{
  "d_model": 192,
  "d_shared_expert": 0,
  "normalize_top_k": false,
  "balance_loss": 0.0128,
  "scale_expert_input": true,
  "init_std_router": 0.00836,
  "norm": "rmsnorm",
  "beta2": 0.95,
  "batch_tokens": 131072
}
Below are experts of layer 3 (counted from 0) of a mixture-of-experts language model. Rows are named router (the router's row for the expert), gate (a neuron's input weights, with its number), up (a neuron's input weights, with its number) and show model dimensions 0-191. Each number is 500 + 40 x the weight over its row's rms, rounded and kept within 0 to 999. Numbers have three digits each.
Before each expert's rows: a language model's description of what the expert responds to. This comes from a sample of Wikipedia text that the model never trained on.

# expert 14
It responds to: Commas and opening quotes. Commas and opening quotes after verbs like described as or wrote, in reviews, plus table separators and Latin -ensis endings.
router:507544483575514562591513489509522496539459468578509491544467475444479468521483562470510523532453559515476459541505627492479460469485460460523489503455387516479578489525529566475545502438471506444454519486462521501538550513547566563572452580519499512496472547534449516576473530531485514528488524484547510571516502531498485492510512449446433501477523470498512527408522446494543508540500487480464513508458462486583498434471519507444548470478477478479468514503548446478579468478497529503464491446442495489460411529546507515461523542495452471485413472439467443490534456512510447408
gate1:558501559446476507476560460599498527412527513510486541444447480458554480528580521530483512554529512508475480364513484556462530517570482513556518494497501450503497541542478475604453543482551491522448459480495513533393514527495529513459442493498544555509488544559458531521480521477517528476473514450504448478513495420527525488562555467493528496550483489464449534542525566567462495532444492525513491502495531509463523472471476581496534444545526494617530611523471564523490494481464504517493535521447454515538496511579464516507510515548492482528499466473466516486539474444437508411
up1:537518464531519439493468536539515518531587474518491515519544530503428446503554428465556554560546513477507490564504498575492594538513536529519504444497516521514459531526473517531470487503451535526566531511558478497541471550519444534509541501516512494482490523524473473489495560414395491451466480554497609467498481544532512614502488537418496398483501503557463468563455463470486534541461501505516427534597464506475545474500573549457493495469511503532542442513506503460521535528532494504442463495459604480513497488556450512472421488436455548523571507484449489542514507476482511495
gate2:559475471521555525498485447532463518530487476514476521508473504494477485464452521432442517484473524395476533482479429482468524522454482472496481492465570573453491534508569430508506468545502512531522475467463512498472516520516512453412460566481457484482453553523522523445570536519506526493438471523493532434524521531446554468519563466584477491431457486512507467543556621555426528494433522464552444503523465520557414518570497427498490478561545412539489500468508451498475512453575529477503479492558502490492484415484441499472493496541531513456478495527542414536500524518404502451
up2:483498489492493475500488524525510534456494491504475489429500498489495531457435484484476596407558474537507534553468486435502513545481460486567528471493593481486467459527494427555445488506514467564519476498506485490514488607510530415513511533517444559531483482483539536491481535429484535555409537479477566459507517504467497447556562503599441490477471499537466473478581500500439536526449527443511481477487445474491502496478466467448396501568464366502572535464493493527528477512562461525521510529519523509445481434537431538446538525511464572451476523462463469526519487476455551506
gate3:464538453548490485546529553518451431507508496496443528486515502536406446544566510484508488577477543467499503473450553543468537472431469517505488525422537498564532457490474530502528487500500489440536503521573392537509477502558492447476483503474562491568439450550411474560515484487440513495480504486503527527526483556551501542605570457522521498495514427521515497508469520484489438520495445515483555488459519528493466446536521434533554496564478464558533381549568496475498551479472489557458485499562535528448496542551476425517540482537495502528494468484562523551590482502534551527
up3:480574453499431525508504480456518455481573504493536481514505507546520480561532500488480491488496506457538539530561501586512487487463494500457504521507495475484430476530522517430518458517566536539545484523502481503557481471519595428496542474415468512575533447476501461552467483408445517502487530404473528632477487533479522499508491505525624483560529491494462499595558508497482501475551500532511521503483607498480529493471538566523475549487510574516449539511526553503485514472533483473476456538499546447465481527421538473580521513491472495447558582477503526468570515540541511574
gate4:482461506520422407584502424566447452554446535468484477531502450466439461536524551479511496516478472510450525536443520440513496456409535426475475540529606436478491497479496523452492515534583493419453453450531542465491535517483513480459447399552535563504526495514533537484491467524531515512502459482537414457526462482507544509483573509532507501502535510486475545461510522468493498509544579538520485455475521530504485536529398466482483482485556483452512521515476586501536471573525506564516463496516504515480500472496511507526481490534510523512493463505484524422501516525361489396
up4:493526523495506549470539479563514518491495471505492539541509480511549536472488487511536412456450466532562462497486512527556467546391545469490531536498461531485420515508425510444475468552486568573454516492485505518450556467509493499485505617465548529493490501484571529445461445588463427523513543565496477580550621433543491481452522537518525588560573549557526534561476515505508458538507473500590499472479512544489440529480504538478504495498464501531536502550504504435460536496454475424541566491457463539558490543476554490513447485474504511508451520478466526531532512443499462511
gate5:503475519510554552484572482515522482556501532455505548517470515509516457536471495467534617543543473490477516540373476555526528561513541514514509494423542486456492458517539523488517449483545613520622470485450539514385460553485496510410424484451475551498537452507489480528522530532525491523469527600503482521540466545481543505572548488554505473434544531475496499528451508507502464457450483477505493504429497556542468427525524563490528482483506525493452469470583484504490497481559499559508550479484525444507519522462505458475501536549510560428521456519464509459556555528454514492
up5:527513526498541498508503485483408514451525524496516500442441470479466494416496520560531470490558481566523543519471516458508471503496556523430533546531499563469607488476479550428572453498493488419478505474443553478443430450477456516488515500541524603443456530447517515475540512516504479477497477506549525490494504475474484560583550487507529516499449478546473404503525458516569525495468400438473465530536477521431493514522534475543467489546468471515530508536492479511470420500563512526448557528457589418480515490471501514555496414541448464548486540500479462520468555567471479568
gate6:523458494435515448484562502505498469441506528500497489482550588530502507471529412567540510562454441528532478502444488465584458478493521513547439455543522512556538422445451388548515399517507476434521467454518465470547513517487452435487487555516481523489451513463439529521533489507501483476501427522506492565436516498538513550536484475487516546536548429506486496541521478501503547515509466495538474495471528438489488487473508536513511504574549500465379394509485466497583515531507515476460513493492452553520425507489476428485503490467470469492395539492507528464544589475552492462
up6:504434454390515477489532462500509502450441513535468532458515499477559473500598531531550492591509570533535430437524506540556470506601424555494484513544525484501530503474506496492494500560494525528456507460519505493512498456506473540520495462555526565467521476467486546479562558526443526451551477486486472495543494491527484483507448488505536492468504481419521567577471532518472502513543454477481368592522543475459474500424471504516433533505518562467557473477415532465579461501499518472478427528519479546514553458430498544462485508541492472504500507570474531524473519439531413514
gate7:498449537435533493568499477488456527442493441498429509491470542475455543446506479544488516578461505458500500536352489534531494495470520526505561501526606510488403515505525453573472461600479519515492506513579463516497469510498448480472528498483540538475526478582526496468529493517528536448485515537530448473442447372504484444499503522552427526520478458526524467447458626466461497513448514495546473500538540528504497474513513504479519477497565495494520493483522513517510529533576486528502464554425494554515529562484433526516534483528529528456577499436481534487445480501418495501
up7:513477408487548418563548568501538499510485441558404530546549463434547521441504545465499466530447461490557525419417482504583485483561448523560550470411489498502433510522555482575437495584491551507476534481482464497529519526502422523511511536522525560457506441565546520447549533507534471434473555552509457523494511517534488490505523536545426475493493442517516451515494573476481462489516469449518427501539506513519432512537509500436525502515547544412503524459574455485502556472573512472432525459509501520526452471490492529480470505507503501525480530519482521564471489464463487493
gate8:554477547544494554524457419468484531489480479515464510482472506511499482435476476468462448534466510511498510484517482536525466461499486538470427408535508507556555480409518479470536462503466462439415502522489428547471477525475510547477416581489462522465465479442504464426527498517559522523441582523544524494513482482518559624579501514532458450508478482426476488482557520522494555512483471530567550500491507458542473508601505538552454466538457488512492542547523533531460511528567535508462481456543518554422501465480444577475479580501491580466494571540503510513543520486468470450
up8:529442417457510448519471483479470489528495530407492512563459536479509485543467449457573525473459557488442511474469466477490524531473476538565520554476458515616504534461503514482533505458481495510501507478477541437564533518519593470569551449507505479435541474532481522519532555481538481426534578471469450515452573501460487446512445455516512549502491458479439475474515455504452518425477468472436439424519456521530489479432509485526505549525507447484541486500479477467512513491562476482498574502531480524529492503500479484476498524573446506460541640548443431564457466472437532534
gate9:526594451522520519540435562502508560514498454518434553487491509431498469428422523479523528495519522526484467418543478496522501506491496538564523510523538536504500536480559454499482508527492464459519482467468454479474427530472526543537478527432527561578485503503443532481631553472513471483415555530510509512555569518464573489507496518547557458448442480489550401555573520441446489480425527526489512407555482512488453531496526446545456511527496502544553501533538476491494563504404475519511443482524489529382453489504492499479471504519527492511556481480492481526492517513544567486
up9:511485474467530497465497520562412428474473527491488462529480504522419465480526500458474423486443515423530618554538513558462432488465482472363487497513526588567520435551522482419516528517509495515485509480492483462488542436520502522499437456501480469527496555469529498456461424468492484507476463530538545595489551503496526534438449550484564495550549504568460491474452536507502431454550560519507489477523546532470510516474529587541504513463455521420402473432458491484494531488500460512504477466475552519509499549491547506493431464535452504528487492516529482452455495534441479520
gate10:484539491539517549484513406518459498413507488516456550503587543547475479468543490415563512548486473461478556454494525454502569502561505538586517494511508412479503493528564517551538509557505479445480475431466455506535458489514516491422542425518487516414480509564530521462590504434506542554458522428505485510482514489520515556544470455515482513535539492489479518487539508503442568511462575453547487538458433512503551491512487496412577460441465441511540537513500506492500540456503464496481467532527503504476408469560503471438512536521545462509505471562531498479568593510453526537
up10:513528508527489460488444514470535517438558485482456424465535436542506443500419432521542460507590538537441509541497457502518566540409495566555471480497520614501475491515472509495424486515473470553460506533486534550554494535468476497546516505535464508507471518513473532477497489539486508514529493569534528490482519513492494425529485490442559440541430478484523480585489549481462507490511448519484545486521497478363436496458471469530421499471557560480549445472558454460453563539522538440508541569539492471456507549491463497525487448497518565546544505474517492500466509455589545558
gate11:522468518532506473499606540494441537510499446457443528484500460447480482498470510477486496558509531463532471520451464562492503504502466608534497498520461530526550474545484556466468522497509517497450476497479492515599472499557540503495456529482440550471494522604469568508609481480460456409490519530521422586495467502596584562446567440463568498451489483441513522519524555490451476449496507581482498475531445480473506525539514456445520430505512497530525455483581562499509518497523500433486611513492469537470465489481469489477520513473536473517527508564489471499503514455449573504
up11:464491458453487515523595521508472470529460438498527567504443437496497444528419564451493516523520508501457461485544531463408492487521562533531540478444487493535579539497516560489430557493505538615538490482460528540537487540626542573485437540533503559473474541520519496537563527525460484439463513528526477487507480550494525518566468423410555468480483537462511511454518469533505486514515533551499451529562523585519472474507481522422516504497493514473532514579546549479493439496495509495411450477492484535438516416516491505496463503477460485536534460544503491444470422478498523518
gate12:500530549471493500457468456506487601543510452504461551537500532471512497451566512459453484563495477372538528450460456509523461512482494454540420530508564563463519545487612501476554548548524450479513463404533538485508463583464552520494438513491439500496461566459496509478536528488450444445493556504481470481528525485483493563494480539461550471472506508508420521487614483532471568565499542528485465506524516535465518498495497511520494492492442461516482533506512502422497579558558471567532574476498518472502459455476465506470545529562456471518560473545510460474520556493425466511
up12:496455496458480498408505576445498464600539489558555530431457501543551457527505482542526514487529514597465526442518553419490486496510542514478491522413448492570524463491478557499509532473441470470427525463513512545483551424511416473559474532520559479478468511470491515541453516541452544503533485533464452443499410514510523523555558482454476600498503482497523496505566477486503451560393542465516539472531499522531504528514480534546477434560510525413497459455449456486533465471478462523469507450530439487477453507469532473529484527481464450480436515488501470503499511517426527426
gate13:519507478459515464470554485503496514522529511435516559489506511505469511417517483516443502562487517519523514471524514449509503462512514455520470518516575508442511616479516447479439538393481415451526477468479477515548435468449460480467457457472485484530479591398527521449518611531504491528438610487490486492461452535500447519559495499466391497445526501512512474489529447484501534542483507486516550505514507504488487482516489487441475485492440432487460513497510475489521524596536530462518506523562510611541517496472409590463496471532539481451477445510481460449461449448463452509
up13:481461488502429523557494558521502409471491511532473487487498485439483444489435461547474478450486516398499412573480515442492522536434506521506562474431520540534500526536420471534446526490533555430544500495486432486555483497549465495542543503465515471483525474564527540460500536530502554466473499496526585415492520523508494495506512536503544487477494491536470496490446460503530475417529489518490466515543469444541509451383541553469466529495578549500516509557460382486455428438482480497520444571491482519500556496514539501446399536522541534504511506561550509484505518511474453567
gate14:550509545496479510521481485572452489546506501449489520437470480432474557574493517523530454518560536469482551418524549506411543502510491541455471411475504494471482457466532473472526471413428431435490493482498476430465444450524549537503484536493542502442463571457455453475443494515572529542488500476498423546421468464570597500479565484531517516485470463514432517493480543520491471487534448487533506488544502448488526508511485518520415512506428536504590477474529416481487418510457465573488477499469442538468559498490507497501527504559557436553518506525514494555463466500509563473
up14:457474509520483484471504494551571515487501513491505456520483437483526535502497579460435522498494428468543476465461525543560537478542508527432449537516480498476561499542518493481542492452519430478549514470521557478455455484558558527505494548515530444465493474428499531461513489559482530457456512485395466508489462385430469547450478522479494532449505510479475506475441475456563399530480502507537507535525482546563481545505555488478491446474478433472494571447477493494554512529431533535490420498535537548576540469400447539525500402477501457500561495409457562492507494490498566470
gate15:494534514519468501560497504505516488518521461513534407513478549579519445462454443533545496518453537549520458530478512449531492500485522543469524530566480558442498442516502472477531433496476390440527461403527495578443513500508505500462433532474469533515441463492468505504461507455440437525502509428549518564552544440513538496568513573506558468494523521568459506542580460505514402524578508480515509501517551496459519551435555506460477504470383507488448494410489487497542489550499543482523521567486538570483471513478485461506505479486509468468468515490564484510542475455430557456
up15:519566484528458497568524496549513480522491453557559424569531535517542395569489440465518508520456539526513564566539518469540504466486524490449538539535480495493528436532521527495528462511478465457557517539521496548469472463514490517508531479466516504499470485445545477545472498473420516534504534411532491583516510497516428505521447514456556414507504508521493508522511398384501422527546510516530407509520529535476528567420549488513517477491384506502423457473538510522500484461522554448504498461498540517478429510457485489505531464481495451458470489444558454557555478537438513472
gate16:478552481485446520546568401531465451468451484460508443540529539508500460508540571462471557505535531531528491511548486496510526469554510581483512501558500452568511480568614525507533508523505516483528477473486472553476450497492604459440499497494458527462609456479498525509563453487543453505525501526462458508530473471428557489504498485510550522508473545463499483522532503530577523427547486509530497465481582580506439459484565549453422514466462539581477496509517538544531410502441531513483460499509535516471497465553462442531530473423498468487534476566485500514592562537501519506
up16:518519394524522479455537515567488523570460578492509501445484472500449519470403448506493409529483470524497458552483545515499489447452478521545431475469574531473545521514485469485546520459511487497436493481480552528463428526484508522486466520480474518468440540498508540510445439503454471456532469582525495542484494451546513500500508496477478525533451482448506496391453501517499513494537462513561557410431487557476433482475533450418429547528543433477440514423475451543502508467507532462498545473485495542416554552502487477465518535443484484506408481527469414556534498482487520455
gate17:523450487474539484556528492498490425528500491477422521518471481497487522495446516441544446476481525520561545493477496452530549504489488506524516489442474576444449505484558472511468479531474452513532489497473518486541468513462453515513344485533512475514531472567492460416585470575493439488503569485469564494513517534558524415486515529539529472440568495542510453524509487510466503478483464502522490390486506390488417532522426544499506569460443521437542478431505476471508499486550461505572505479537525508484496451477545498545395549503543483546518463522552516503484537443458442472
up17:476498481475499543520401515524494516543520508547520520529476547419509484430441520497490589447538508415471434490520509512543468511523487479466555384475529470541455493528521462494493479497466573552425494514483506527528585500546509472534556570431414471498536445495525492438469440385514531496542541493555484531504484510469563532538477507500435552443473518488494434477532557515444477484533517449500490548489503537554493560578578550540491522483543489447507503491517424453466530483511487457525454470507513453484541488456511546441501521522494552406552506482411490509536547517471530496
gate18:528433590451496514557513516519551520477476414477453461492441544504528498505517525477439481528449486497538507473532502557445598562531449523540567526516441490497464537512438505441488517449491531504471442455467520516435502556512513523465506472511459511503456487530529489365512494483514551513477534520482545467506483393568533455555535534449461462458456533451484522535549527482459479493534512450465452514525519553502435480456401570440480471431427486557493549490502513499534494505494588541543444515461505464456570547490553540528490459514547539501575419505512519495485485501467504472
up18:525558525537562515497493502437495529525516511510522468463511466478555427504419550451521506465507526508530499438447478499467507488488509525519462520507533483446488555517614427559547447565566474479548494547588465515577509525517515488455524487480424483521504503505570574524470496474540475449491481570511448509520514519474526480458494540537573546564478462493455532555585570508475488510537490493525516549467460458444473532522541503489520543447530464446497502485475540543440471521502511415503539586553534528491507521538451518528529535524562370585558547549542476545531511440505502519
gate19:505453506484488506495505450435492503530582460463484585442471536480441459334477411472460501447500536520505475469443495542550495529474556511511489503502473608497455501495544489475526538490465480445530491493498550568447489554460468516432444505462509488500404516554540520462500468529421549556491543476514566584590587484572543492499536472452471503521477475504425483483507487475459537508469502507525562460470476487453444487536567508427525495484518496471455461516493444484494532518533506499457477538480463472513474409469464485541550509466492536531499510455528450529571507504519461462
up19:491481463485479498506453439542422479518487546538531443439450463486464530579498521449467471517508560472460452490488532455471517488509533482486515453563499426517470499447489497425508486497498440500465480476558495483567544457555547465503518526496568492605523535481456483533530556473509453469514512499523458462539431519483518512562466453507571422541512508460563533511493552476564450469633502526514493513565484424527516433532502489560491520438536533497508504482553578444493460518589517505497492524542445515489517442534600470496493643514497492494452476479482532496524480537499545520
gate20:475493506511512567516496500443408499541445477414516481591476447539496432516465490526491468589435529427466546507461546507432447520423519416478524439530472493528485493566550440446534484612519476405514478427501469535526516481549558506486501526450459527511430456564472486474503542529475543528516493514530532543512499506515543527600452525511560508477554461510514515511490490522457471565491467542570466429496460468445509474522522499470544486501450531504485467512542556495547421507515493523437497516514575545464498560493494464500551527508550538465497500510525572468538497549512536564
up20:570579500537454521442474532488541526483493534582553533420475496521528494438483474449469440504510465549508565461507470430499521457563533509495528521460600451443530506450527529485506504502476490441519527534482513481367478481493470497471449457402492588546483524393531559473529451460553567539453481508561516497498547518479485470478559519529509477439464492469503461495466487472507529528472500494499511511511511477503521488541494534533477519562424486513577562548438463526516604484513431479468522489457538424509510444461522456488541518521467478484413516539514509486572526534535471536
gate21:531496465449530421425484503513461554468493494496490529525579541475462453445530525454506528506504514522469461483495477521507571580578496473542502520509596512476484409525483429510490518501555479441481498461487464500487397528539498546487404516436475458602510579452427591466530404478493498411481494591472515510445436502514461521469496455522512528520552562453443531527528540507478508477520520456480539494486519558523527524439530521475449452513478513548470577456500550480459487492543547528503482492503514494531513508497402473450559562501497501509470476507501516554481480429490489460
up21:542530415528526450441502436582511508452512515486518462571548491473510483518540512549579509515415502500537464516555501519482549593507517426510501448472510534419508406464542528481487465542497496493469502456492490571475492588546547528505463576515497552524517494465536500495515422510444477436522509529489447517474479478518467531509454462504493503566565483472477496467427462567433571471496487478481462474469487560530560470500512509527446440544436534507441550495505526522515522476534561518558481415556503472551507540534467459469569496439437561474439422535476502540496498488542468557
gate22:553484528528475532525467413434524498518459485517465521565512461475550438528512428505436446539450549502446527515504449478519495489508530532512471472485496453409501452502493463519510475536485480510591504492489469544448561534508562462499468513424420518477443450532503531551493479511476589538507520501493463532510539510507408511508498480481506477506598436509555462461518440426524545451463476536534526536477537507529495511522516490504493477554526521497449524535517504567558460456544547474485514595490475467474517548435447465504552539378530543456460586495491561545482429534474588477
up22:482492406539498504559497492463562459490534537503522530486496487523600515528474543454475416549537495547523440559485444497525458519552603474466498534430461464484554479517488569497517493551476524510567486447492482552419514512491539469467496598472429492464451495454507527519419520482464523494550461426483515487516575564454529475536515495563537536516569567456541509492540458537574461500424521464599491514493542548520515451506543526478477475556492487500474464485479520519460475488467415530476529487559429470518468552498483548578512474484504519454511490449444505567515518511562532469
gate23:485530561534469447486555460398548524503521507474475409559539425444531492436546512520393458497516488536498474478435503500480477526512473498449500537540509478535491608517489489416545541517549517531419475438473466563456450510516572473454524492509513492536424451513502504399497495493507541534417518536496485554580498496524455508537519484475441460508503502517551447536507508494492453482513563501499466507487469480515495533499553468488500441512532489510448444537516373446511540536525528486487464612497530469493596460472478490493496535485511464443499498464530599530506473478481517538
up23:482587481524463501528527478501522462445639531485498502602569517544514605417510548526514505494535497558503491456453480477482488547452563491463548496514491522517571491513470536444512499500520491482442497487446463496518498447481473501469461508559561538494514512447507416496468501509535444525476471538555447470526460550505469490595477486501484515541547403578531528573443520527480491518501532491552445492491542509509519514507481452529535497559470486523458501568515436484414451466469489520491527534496445461514468532526535522427537452571446442478525457534472466494532574424488565459
gate24:471472517448520475469455474557478525509497465500539498482552563418499411518561516468498549448504486433446516421488520569476506575498557535544519431539500509511466537511487509496490514489503507421498492475477450507397420475547488515522441491454526535563526553496476505498491496513489542449463522559483461500526422464558531516572570479510511514501470455526477506502432527500482478457577493542599462521511511463543516468493589513432556430484563554487484433449533460454487479478502547451522461524496503489539501519599506520530451467419413542552532497532479525460558454457527537514
up24:479451527499502545526500507495487586466490522478569538507525398524561560502532518483559533510470445495489503591468464490518503501578481532526482480525555531490509488533509513475512517507556607517497473448453509506523563548501477519488526514517418449541500510517555525445452515503484455540497482518508495422479457476467515518481426534491520531519438557461425565442522485548466500559474478451442511479469571520539450495478488518464491506502434440484512583483460534524555504485479503598409462524487494558514558531433529580477527457533564552465478473519443527515437574528469393545
gate25:500543536554528439577509472500495509467470528529503459530452481491527455440513515476471458508486542517459470549441520467568415508489501478476525552551630416477512452452498528480484454497443531471492486443478486478518414513463510524475439491541461497502425527500440471460498430454496442496493504452552499529551489514563535528479500465520578457515545491525541569502519589538522451490452531504619503501467478520532537493537518447439469480485465573432465520582499497484466494498538497477434574528492490492467496470537496470521550419490454475410513440554496468438508497454452494443
up25:521474480533428444418490457540511471554470500506554469472544512548469460518487465484452512507502540495492528459559512512472432509529500464490519444521490514502475504466508437505549545544538506496461497491501477458449563488437434523471517473524471557564469522481486467546492499514449565561431495449440463513487445474459511551582542493528555504546473538544495553467482544473462516466430541592530460549506457472493504445470487530422521468449440453540497515538477440523499508469548429558472399520511445576512473553458531468441474547517569487421526502544470470384594519499498495503
gate26:536474505545481412509535495474478461502465589475504490559551541473551485477473462493495466512521466533487498373510482399530520488543529437574527492523413453501450515560479495501453551503459500519468475540529510478486471488527502437537480492505510497536544524465370523476516497450516541441570462526490447506531554538501460527437505519524487548436502480514497498564548483463483538524475493486456470443410551445444543540469553552514506517505465479437451550546509450468405529497554488542514445511441458487500515544411459512488503566498508466523520559547469549543554520455534558481
up26:529443535508472500511487551472526522501502497449459527471478527543541512516426405542427511522430504517525476538517461543587464562468497533470523430458566585530521465546533450529474468491484461459564490471472527531591551519541506498489527528421456471495458468561519449524404456510470557548487541548466513479463560488494474559458495524427472523490514517493416494520504496483531476482456542473513469437475472565510498557576437466471549555476494554420451428474567463428572544536433551510497510461510501504427506539544516478485465441461471523483496465497507456493496458546476528472
gate27:511511497513433490546536465556453518539404520422499495461489478530495426540516506453536579527513563488485439437450491511505538544542460444555433537490563485512425455479515513452529552501467475469495478445519420536454531477557535511485395467458440484459504430496495493483506446460521470521504526471510415532509546481539540492549482521597461482468499491480513430542487552536452532457519524470541522573542438514507447598502444551491525432466493528490478477452516500479531493537495492597515480534514475521522451563490524493462495559496521413490505473544465468507569461460490469429
up27:491531484510411506538554408550487481560469511458540471447571533536452511554564483502521589504541542489482446486454518492483554537453430458510499532440544472460485527398536462484516534521514477466447508479547468507554499523503524483471484518531515516499531406598500465504516487538547539558446566464502522499480463525477450452624455442534429463426492499508532441483502477513532523541458504508478460566508436506517515522531546523439518484459516515466460505487519487523547452459466525585464490506517453483578436488502509524468443552418475437524416506520480440489512464494465481478
gate28:509510515488494500573499524473493507564505522445471448530497533494502499478490433554504486474512430459501509517496474483476567587541489521575463542496497520460403527564437479464455524524513487459550470526535471463446474515518479461461465473523446458454563537498558527541501506524498528521459541554428531501452534458565455490545492532485463508557511576480465457515619462547483540570513537526486536507434438521532530461523468566534551498529605523524467474469545468542434511525545508448506563547447508478542563513505451436417473568556537532567486475535438532476530528441480532533
up28:427524584488502537519561514525475492451434478499499532541570497496472447520498478537462487457516545488532524455493406495507500526512445556473538525517546448526466512550474427476469518512498562499501494501541570561569454618477512472498558422538504506509387511490517469505472492455561471426579433511491468464529447512450522514491530536507583490516492429540491563504560579458455480468480413502531556495540499477490547518566498439466438537448436549498490480475497530432528512527491511536524491494478510480385523527485521465526528477400481442532503498515504472458522479487502526471
gate29:532464546471494518533507456522460503524521595461455516499508630542463506487461495542465568539488424506537530557383500534502490551470537450544510549504554516501483522555485498497470532471522448474457458509514511494562484512527491512507464445496492455509506483510520480571534485515525499541526542536520486503534571493474511544535521466529562524501616509519516505400438451471541406482427491477490528470520525557465544459568422618572464466545516464551499420516538498499479480497468452551526517499478464459529443549515496418481504427528501530561459495500522488468514471544519554531
up29:498513536470552545430478553404570541519596512564536539443430449477551467440485547474502498490517471458500465449539538477569469448471370547456427511470503575570516524454489507544511444500536443544481511522474528542485556495490409540509503472483550509517459481527520525541485454507464489410538483503509501500452517482529592549486486502504466500523463491506494432507524538490492538565547507425486461537540520503419504542530498471545461483464485524447514465518547481461502494531574501446568480534473483534460483461522581471447500571476485411467525515444474487534509516508506492448
gate30:535466452481496491543547485557505488451505489464461584501534471513568481493619465464451527459509528506550494463507535503500543561533546524481564456433517538428487393481543439488442560502479515458511465423526492496502431510492471524463467535454491556512519531549504470459471456484433540533444543496533449488515517474495523484584543522465469447457552495449444519558490554509398471546501552436503535448457547558489528478444467524464508498495569431485474488574530494458513528508470455524501477471465540470545542496421481431490532550465494583522537451490467485525524583490543502522
up30:477512465548506511450435442461449524481457501516482465424450442509527490551489509467448477512558488570589418517543522572602511511429502507451502436503495496482566413504488501520491540479479526551482517480562580559503523445513508553510394543479522478509489514514516513541457511526440448546466481545488477465547528566497423480482450464531465494470540455530445535443485426505520502501435485535535529515466524493578521479468460495580529443493483497478506454519455484499487507471515520471575508403529475514474508475504467524533429482451454566627445516547492491541475519497519486515
gate31:518489533516471430521496512513405561521507501543452556508524499451566509444571439466466477515535574520469453411539493485509499493495511458603510511451540490462516484552470488483527536462498555561474489477478505502557455455498541532513473505498481519505462504493489573515522496548527454493465477461535487470454517473511491477469496498505489569446427525461482475413457492544454462428534513487575498574459455471551469495551539446528529532452493484524500476511653530461511509466485478509460558524504499574485454475504494482469486562472425474551446366588554498485523494513446512450
up31:516444490502459484549499531576562479560502526489514449465513535513525495514574522520542568570509543518512574533463530472527567577438533509489519562470422519453542517430443442494550512453447571606546474487460499510494515490553508596476482458568530555518507502428518513435463489552477473532496490514498498493466436475518472512468515546457621576500469540508508507419529490479462555467492498533514508477489466455530572447537478528466552485504479519520574492513432487466517483505463457515461465523476520490554508399491436528495501442499528479482481463469448517512556554467463460565
gate32:515521468462533516548513502552451470486433475506430480570456486482569498508472559561496546488461501433508559541448556492535515481435530511534438467517481535561462435589450562449532530462451437413417514461521540492517570509515483565497478530416504511479540519538522526456477516521570460512553521521468465516467545461544537499507453503502530499542516493443568564522507547516491460477502547508515490482488515541513535514462490507512571394510488589472525478436588531509526462488481455542512465526495540518462456537431527461511443526549547493454399476499457509488506493564577501463
up32:468497432461573508544501488460512483577444502504495533573456506414505497468444542484548513561526496488434499553482497482516475488533523496574517582490512461510527479533519527475487504432566451452515486450391464521549460425557525534524456493563517575515445547545540561517531491472520462565548516394508598550500526465512620466495487500490591533504557587535533477546525528505483483563598501505495507501485529510495519466485497528526531455476483565481544524553440524497523558533574520491526537458546473471483473488462542483465553499487490501522494543516522533534487460467540473491
gate33:493507536504506422506465473508512495536508519459500509500474544528506523550483494511468568502480476526446405483379542536483472532461519517563490498501521517449429533538456494459494433487574450460419475531504479446527512544564554491443432487530508533514457408557472525504446473490523454473549486492498480481478459500493494534512465514564500546476569490520485520514579563504486552499474412456514574491446529495539567544494501464447486510557533550469520584446503551422499448490540476455525529486504394480497476430530513540476469489433492493531480516537488597505504481392459563476
up33:484537447497506557513476432450409493476389600523556473506576532490513568491397524534467473554432560547481479464473523535510452453460500493458540502533536504562545520500462531475514511483463454480490504499522507412504543499495517487513464478486554498468448528503415501535559542500541482498461403420578474424466552492524488490589536442518520502507521446498489514508490485474544471555444445433451538566496479502519478501481457499466522536542544508544484460459492513513481473529508515475476514447564514528493521543506451472493515550543459441547466483535491459601539506458591524471
gate34:488487505483461538550486526523478503507548505466479500507511512473497466394527528495494459522490489472460536510487487481456454559505554498474603461452518611490481433539573528509533491525492467445503452422474530489450426559500497488510408538522486525450476523533470513498474458471477499438494535493504494519519578519563547486504514512543469421545547567578484465500492579584447457555495562499566482427501526474529417493472487527512521506467520479421381530447487488499531475507491465564493487502473489503451465443549447472539479554448522468443425453504489456430476443521456535462
up34:521530464477514544467468499572452572509531528487546541504477500438539476494561569487415502516504570509448489488571545482466466460513559458468573460451528565571527435528498497481604518482493481476420483467493501526524485502530593549478414492415455476497502504533464516494490461501503537469470484526476445551530465524520566471495548460509426485522539499453477475454452505591533483544505487572496533482520530502548442540529559507548494447432521552451424517489456536500537457490482495572534480483520532497457510424553498526491483569483462463466444444535540481429535478528539464429
gate35:465515499474519461496508483474459473484457565482491518469453504527583429460515447466502489536479576531511458395470464525541490516525488484488382532513567494524482543505527535485526444503501417499442447468487506622468504458522512511400479471444482444464492523534466492468521482507508472440511517501506510512528520477510560494570531536542475473499483547453487477471477514435504482440558538421489506493413514540469538500470473558460411511546408422500499514556462502553492550534455534447555485505518545512511490447475518538560578492488460475451489402435463481564542497528514501451
up35:473543521548529462529537506663502495514509504496510522468489483506513479546473459429473525529533571522473508499473501515539461550499505482479407511553482497545454601514538521479500485503467463487460499536499517545469499452499400525471549488403492451522409471525520467513484439445446495465458503563478518496515508481485530456468503559498510483475560565459464505486441535426515499527495520501527527520558490467474541484457520537529534459486404416484493500475503451567473532539468567414559483413509574464560501507497469543488573544480501490438433450474491509557509513580522445494
gate36:445459501469527487594500507489561471423481548477485492466448561516461591474480447517496533555512475437537510511407502457447527598535484477615510477492530515436463473501444389490489445496456429495557472469512460536493481507491531492505499526421480509542480492508496498496450452494488508492507433517489515474447482511523493528533445518523521485496432542448550494450529528486476463482534453578526552457482520478495535446505405491480559536490459490520428488506525524462535477499471409532499504546453430538487538494587502492475465508511546560498463419483455526395503462483436494457
up36:473452494414496552459522458507459492524471576494436524521547536414418511520576507524448527464465501476448485524516489514493510501509516489487548527474531510483579497501541502527561484490538529547535469483477522452538410503475527464472478442592449502473578538578478448514576527541514533454471556519474516480530518502476491484579479461480457469492456474490505542538547514442493418515463512576439509425514607537501473522577461560523430534522520574475521463488493446534483485466533583568475498515515544464524547522487547474492537491529457487507506497554522471545405569562498522534